config.toml
init_std_router = 0.0133
n_head = 8
rope_base = 10000.0
init_std_qkv = 0.0435
lr_mult_qkv = 0.7
final_lr_fraction = 0.0
train_tokens = 504000000
Below are experts of layer 4 (counted from 0) of a mixture-of-experts language model. Rows are named router (the router's row for the expert), gate (a neuron's input weights, with its number), up (a neuron's input weights, with its number), down (a neuron's output weights, with its number) and show model dimensions 0-255. Each number is 128 + 32 x the weight over its row's rms, rounded and kept within 0 to 255. Numbers have three digits each.
After each expert's rows: a language model's description of what the expert responds to; "comes before" lists some tokens at least twice as common just after its tokens as in all text. This comes from a sample of Wikipedia text that the model never trained on. Tokens count by the router's weight.

# expert 44
router:070147063075118117128138159122175097169112159097124174145175149200219133089128136090121101202143160113150090212192169143162147087039104109116159072131163167123120116103106153141145167167152090154185082137056147133135097098125148127113161129138115093114117127160077120146143172145140071116179097171082133137138141148161165131127125169111125138145060157085153091175106068132132105129143174164150165128062153156086134116100106099093134127175154111185175113126102125118132110104199104124144089112149133076102102150148140091181162133134148171090138159103135141136106124104129139108112139072118094145166154101151144167125090160105076124103092149170109197081162116149165159121089115134144061114138144157152066112154101195128133142111077122127154106157100098124089154087151174
gate3:100166143110127125187118108122143119133117129083099096101148100193126134140103067093161099105122144132125138084108112072110159116147112126035102115175135090138195127106188147190140139130106122179131135152144109121130129104140116102185077100096142095062154154115127133153174134094144120130153125153158175103076113105153180085122132162143045085180179101148098194075170156159084127139149112124214148072105127118113065129136111100113120154133149133159121115104078159070161137172172137168191211124127090119152113125169141102088139133133115132141124079096132129135107157104154129187145138125126090143051092104171160132107148176097158168076166128106122124165203135103134109157145178127149139104071144111109112140159195134130148178131127136094097206098158120098084160095089198
up3:075173107150143094132129134124146118110128189120101152181158138094144173119123072072124143095154110095114139082115086083152141153109130104143173136112086086135152133117156138138143119127120165205118082141015186130141165133108114108125101159103136139072177175160114128120174099106130102177176151171118128126149125124120124163122178127158106134198143122125148151115110125139043115054124162110134129090200145168074103129156148053072180165116143143128150105087091158081132084129127076174143188149127131115169185117093154108138115106100138155131134094106122122093127101073141160153156097147103132106155157100156169135171139157121091183131153109117166109146118080179194102069078061135166105122096179174060062128099094080142128104127120191130137135115142090156078169142137167
down3:174091131140143155142148088127118150157118084090113102168109140146110139163191182107092122140180141183185200102180109099092078140081153160135120151148123151101128149098112071114150109184184134153170066181054144119125114153146097179137153090060099175152155078085112141136163206139115119149123100129109142150171103120118142127099113135095174172098150130150100182140063113082125106119168176156099133118110119113123143092143113108107057084080093155098165110107106115119097115117078163121113143147138077099156132115138168081073158105155121165114124140190103106097085102150015070130119075176104121136131140120112182037161114162089124090093143111181132109132155117126148143137128075119122128142177091136113171113084113125119122145144086112109098115133121072072090122150118064
It responds to: Second line break of a blank line before headings, new paragraphs or list items, especially taxonomy lists and article openings.
comes before: "-", "==", "===", "The", "=", "In"

# expert 13
router:133161077121130100133128136111151077150150123131123113135163142198192123103102130148133048167125057147123138165126101141133120091094195126112142132153069122144146080116042101168138141138185120111172132048110109083148072090144104103142163135143124097122112155137148156099218169126151084149196118171135156110087158122208102149153111141121184161082125130123146126185125123150145126189113170187165181168087190145046083123080167109124112166178109132157142116114123063137128102113147151134113134145151120130137101111107119130163170154118151090103120106092127187168072125165131182149043155101118143099170157064117109130142086114068070135146127100171112170149126127133159199118134124149113084149149158147165132124172138114162084150129110073174095107126134142117126177116112157
gate1:095107088143111112130201163141182175190149107165131154146095133154154140149158156158148099087134157124124146101151147155103177098163098104159146084119141183073126138130101056143129118175170115122177093140120140109102143129138131103168089133106075069117066085085133117135171151135100165189142112183170135168166178178203178141133156103160112088111103130096103173099108100123131110155092111174182106135146124092177126160097109151163105142153162097086126070154158129124142167104142174083132132091102170133144083141126130135124163153165163125102079124148108124138160158115172177139124201149142101168052142126082090115093067116114095162144116132145146143126088120175115164168153105152140120161102077096164164086168068149138129141099145077157117131130105221106102209121123038
up1:191096082091110110099126184162137077079068169113176095080143128144162162154124141142172120118096100170147166128092150103131118156120207170108132116124088130070134128130133132154075092157092144129114148103050126144102107141125174120119122099134127111143099172118069096131120112167113123063131167139152164092105176120136169139071128090101132137134126198185147151145131105106087154101150098096094131113173129136131115075128139149156118098117101126103139115176168097127127118133067084201079084168123130121151151108173147120130179164136089104205157101111116079062102099105127093138159074095114109117153112154102089149212189125134089172142156179120065158095125113103131093115114113152152109138164065120180086142171124187162174108068136175105158092181137072088137088184149126
down1:129079088059098159139155141138085137097137099055115193134109178186139107133128114125094104099136142064115132208128137070163117101179086114102167162042101091081205133174127106122128057134149103105132138119138116165101167153134173107163125150126085143103132121152131083099135123158128151156114115119082107104127123150149143139134166144178114141061115114138126108109091098106097155119129135106086120144129171118175123126172141160124193098092057139093133181167130121149117164131097069118065187177161115144125218125093128098116117134097128127205106135119143129045093160106141142116167024115084090072109142151149157125192113155091143129160147139146116097126148127146118166124159104122138157126118120148147101078195076141083166120146156125156093162151044133135127094100156136
It responds to: Common whole words and stems, often directions, sizes or ages: north, south, high, young, found, work, age, aged.
comes before: "er", "ed", "ing", " of", "iv", "est"

# expert 30
router:096092102108120148102058131145101133172150136081105086140132114207125151051141188125166119140085077113065122144117117104105109146123110159075124080173140100149109118097066111112086121116143128161157103129101144098163091057136085069150105149143140134067094153183116126194163180088101100128126142121082129157155180104174186124140140173143119160174104145101168113149142092126094149162114114143185156092105136177083078140095110125105152158172145117108149065095092046098123135121145086164128159119135127163075143121099123100146172103125131126128129090108141195108089131159150113162106195121140134119136149117159097068152134114109101090105139166184110157125167117094181128146093133125135097147182216145113116154135123173172097145145113162200112077147074171115137137086150216
gate2:096179138101125071158135146091125158124083112151174130177125143070136124135076129127086152108170146111132158089106081078148157142119105118151202162109116134098106132116095111141199109161140095193149117151126143084178106153176088157144123133095146141177179150089156155109141079111147147088151071106107087152106097138121177157160157152111130139064157134146088136127079090134074141099144116139145129133158162103168124125039158155066101099173097110091134142129127142095115168098132062169200108149075107071115141157103128091150119174194164113123138127161134169153133163091183103131105131180118040166127173107066156145137154165151102098151064097167117079154154116113114140153052133106136065161140116110176190113113089145170084102107160132162106134117160077155066125131116119
up2:157124125162125117121159145126093077123165190078088094163135092132154160140125093104105117154105111142149141152165137154060113070136152105098118092109189133141168166096129168137149119135169121138130189061194111157060131085106161170121153088150155061093072175153153150097104095158175193190154147138127122171146101139144100123084115089130095079104094151140153144138193119155188128184150084112039100151153116111116158142198127166145084148109161150174102170135116136172132086151132110051067166112177098125130073162195101149126106142098138146151066164094132150097133119156124118122159180084119117110140114145114107188145103149140089158109105148106168127130119126146091103138195108141098142114102132054168104170111118105118176154145127069072128136084090085140138104173115148
down2:112124167145218031152136121120142111145121154128138111185164171107126130149110085064103179133112119187138153148051119132111137129144099117140134143142148058170131133151192093177138101135143102106152112152092162103109142149157120161171108172160172112132160156179205187115157063108152110086138188169150145131095163133092132117100113165081135094177153096143101136145134109158115139145146104179088190147132096108120109107134092162075054112092142147145087131179117099086133187109148127177151153112095175161133160163151168093173085134161151195133090164067167094115115162083100146146168135100104125078150119111135151166135145161168140092156138129108162125156087149112090137058123118135074135131140099160129126043092139179112149167085109106159163092105147091190091145127147148
It responds to: The word the, mostly after prepositions or verbs, as in in the United States, of the first, entered the game.
comes before: " ", " first", " United", " same", "m", " U"

# expert 32
router:081102127089138169167125162104116110115128102113117128149120163184163099072126112143120083130076100168096155080116086113108164140089148160109133080144142139142105146101066101125074140114129080129107115149085105093082098064106088117139160125119126068136115191102129103136160185140149097160226151107074160128110172136156152138106097172089123148135087119112086125092153123152144128150152143162146150129102161131077077163103102096102150169214113144071185142097123066093175092158165114119158116149072099154085153177135146082196172169167108130118062081134150211132072153097131143114152152099060103126156188112130072101112120135136170114133095182122108175105159150122125140143121063123100104152129143157113114132133114182153097161134180132192156131119134151193161130084151173
gate0:126096109129122155128046166185152148152086109146143136145167159114116070113082136170098105183126108080123082119073121116113148191127146099171121134066167115106143136124130198095114150042137101135139128165167165144201152095078148155102098098124135132164173157161097110124119106143141113152079128085122150204116146072122108131054104127091154130121169098105118143169135142113143127170089142120170148209167138140126126119124169116143101103167085186080112151202163128119177132119127171109174181139080061116142165130113095113133134123154168183103077084080107118128181141159178132105150076169132113165112163103139093154140101166165127128097155116056142133068059117139130148131149165119121204142192142109126111095096103110113128146158144117116142154106122113159169033149102108
up0:186206113051115117093093146171110109158127107205104131127139151119133132061147157190134097110089180092136141152073114137137133114160153093066184104164054122169082077174118167112164170115152091096127089166095140142169124141160073121084166144168142136141113117113088188139148151080143121184134169096095135155086070095106084124091085135132148100084111089143148118113142156123116084141126081129138105160135103140132078125135164111112137126152151164158175144129166131147152119076136162146124152089078119150105152085107119170098146098138042115153109156129113159172130066112094122107058093127161108140119166080159138133123168156130080156133120081114126166086125115140168097153188166189156116154109127147193122076104121143114103138033134076144125091159043117099096127118122131
down0:113074113144130129115104096170139157123124149117074174107087071149112149111130120072087133155178093113100120116162140178153105122173111169204062171059187159111183171106114123182180126130087118103099080109091187125136152118112132118108140124066142127102156144140110126114135066135122114113146141179124104190165153149152146180114118070130168189123114105119147180178114142113137133058147153070147159111174139175128113199170137152147090136122138074103081113086052144214122074148103137121141134195150145130142152143122134072157132115110132128137149084092094146104161140178065181092136068087098128135124078115161055070180129095119199080125135153155138134178144197166095112116118088120073147137107136119115135105160132115095145127147101141133118147142128164134120139164151166
It responds to: Apostrophes in contractions and elisions like Can't or l'Écran, the article a before nouns, and capitalized pieces like Do, Hall, El.
comes before: "s", "cc", "c", "ub", "ctor", "rm"

# expert 14
router:113105105063118151177125162098129114142122132056104167131114138175112074057146109131165107097109103170123135164152105082132121138095125128113135103175141180111151111117089140120094130151144110121089071153081180100185150083146080113170140143134106098109112095182131174153153195140177083125143065202127164147101101161137142093080095152065126177155088115135141130128167114136112128166134096148122181109052136103134147128082128115076131136120130101143131136152113067161128122156204157129133131110095139105107104108130109111137132133149149127119138089096141247119094098089143144103148132085103107095106185046147148118158087143073158114163091105117072163159172157139207128129128174125109112097134134177188150101148109226101074128174102121112173113182133161164136113107089164
gate0:070173136084117091210077146138099166179113091154053118124123118113166062147084076134170137159116154145040171120105173168136117185105167152168165083164105153142150104118140113160098160124160138107131088137147179130190112123150133094082174165145168140144159116125187145107164106136110139104141144118149130129188099139162146091166128171011106147181121109139139110118124063096125121100104067137122101085132173139174119150151127082059190106172080175125119151124136100139145127114169070169152131103141192117154112076141127122091103125113086075115119120149135105106088145113119096107117086149112109112164131086131147148103084135122078126178113106168148125120138092138174139130190161138129094084122126166207107133171121222100168147146156146145124082117149135118116079143121124
up0:182105113156173091057154201098164129123182204085159147137135140132140171122127124097091140085138148111208122123099152121121099072112027145147071207087186135164102235163147120114109101086132168136148146121066065114059118101153141179145105081153085132120118106106121085148099139126078181112071116096163077114091140089158115165189140085153084123080114113162166160128138154136160098144117145141129120159143100120127135171118118115162096199132151160159130117091112160130171100123113127088122109133163078154155144121096150140116101083145131136113088138137066160120147164123098158106138122085151130112116106185140113103118120121102157095157171193127111140186121133104079145123160129091111136117131152089066153088134216090104107155140141117127132165141154126078085162108121155
down0:132090166117174115140145194126061177125077084126090168155166130179091132159152140138160175185171105144112168096125141156146122156119168145149119117089131148143135148150165122144092149121160124187113133188114054153138149107174080146109135175085152105160114148117191096151107120107072157090173148112150131159059093152173116057156103076169133169187118137128107088191134129153141183066145145100119104113076123096130131118109142093077141175134081166071146154138132108148131103077173119090149137095099182119084132102148113089149203160178151155137179123179139188164106171143148071121168127129152108132220072177116112120116107112150104105139140135107182180170077095108178093150129133180143136137158122126155152100104087165069102166122139083104138116121101103160135151141140116
It responds to: Commas after a word ending a clause or list item, before and, which, but; also en and em dashes.
comes before: " and", " which", " but", " the", " he", " including"

# expert 0
router:135149140105098150112117190166120125171098140091120108124137083132197172088071148135103123121137098156148155164162131128131140199048163116101137093172133162140089123069099143131135172087159103118126084133098115150131150051117147092153131141142143133128116174103114114135188158117102097149124066144130117098102153131139116106098071111115128148106139143102184110145128080169131104097141113141184137154073193186119113149102169049083117130241137141172154164130101055132124087054178134138149080163142135129103104084116145071141160096075098110089072150088164210165127103162118162109100152082097131073186151130126115133106065117112096149137051142186123171141156145149144132101083104131148057120157138142130115165169110150131092092162092108137117136124095074130109108102139113
gate1:103149189169113134100092075122142174153097109138142146102135106121122156128076143085165146103134109104136095130088152137118191125052173120135180089109136142133147142106072121199160107123125151061145175190130138079158111114108128179134081112115146181124101101147074166124060139058158107186139102135149123059172085152078160103106115156162112150088144066118160098113091118126161137098092083127077129163179092080123124175088133127156078101163113121094116159134121086164141147116123134124165207149110133111133136156112135107111095105116126107104126119119143113114100143174140097148091142122101087079068176062122140116094040090137152126105105102143117116162163193189135107120141176158112096131128157134094151143200146132181078079140132073123086173120079118114067071110128064
up1:129106181092061173172131089100161179177104200100154172144180129124137148127147189166077111194161153094132156132100156136161126150097104197133046130145119159144087150112147189095124182118168150118072130132155142114122135119099146092159119099150127121137180153082146139079050146105167139152080180129130138133115112071105114202110093108109147112150108089116107171086059092135089105152154114137155111091092126164153152099139078147137099169100144144108159177063122102149102142138134147111131167094156141100161056105156112138064064157107121138119094105169112122088138130151101182122151156148121096110066149112153087133183111144153063145115144177105057147131163095146138195111118111187134104106106100072136143066080095183161160115132153166137124117135102137129108146162092109
down1:068087141115121107110118140144116103055107141108185127078090146122112070093089088100145140102133120155105106123125108122159118147180077128136127160194150135140146176153127106118115067135122145122154183040146131182101134137085172105071124102058104175159096091124099163120155140107139105109129137025106165141103153150089141107124201182089146165125103193138142151077141166109165165127126124100144148064187148111055106127135144061150154082108094089176161090143151109152125148137162103147110108122111164110142160104072160159201166166122092128148126116150174082147151082160097100158066120113133126160111095120163127086166120129149216138094209107083141154106097082091118095098129086096158138162095130119188112149120114105153078124090130118126159151124140143131143184137173132
It responds to: Nouns naming roles, attributes or categories, often in infobox fields, such as character(istics), name, player, general, director, medal.
comes before: ":", " of", "s", "ed", " information", " as"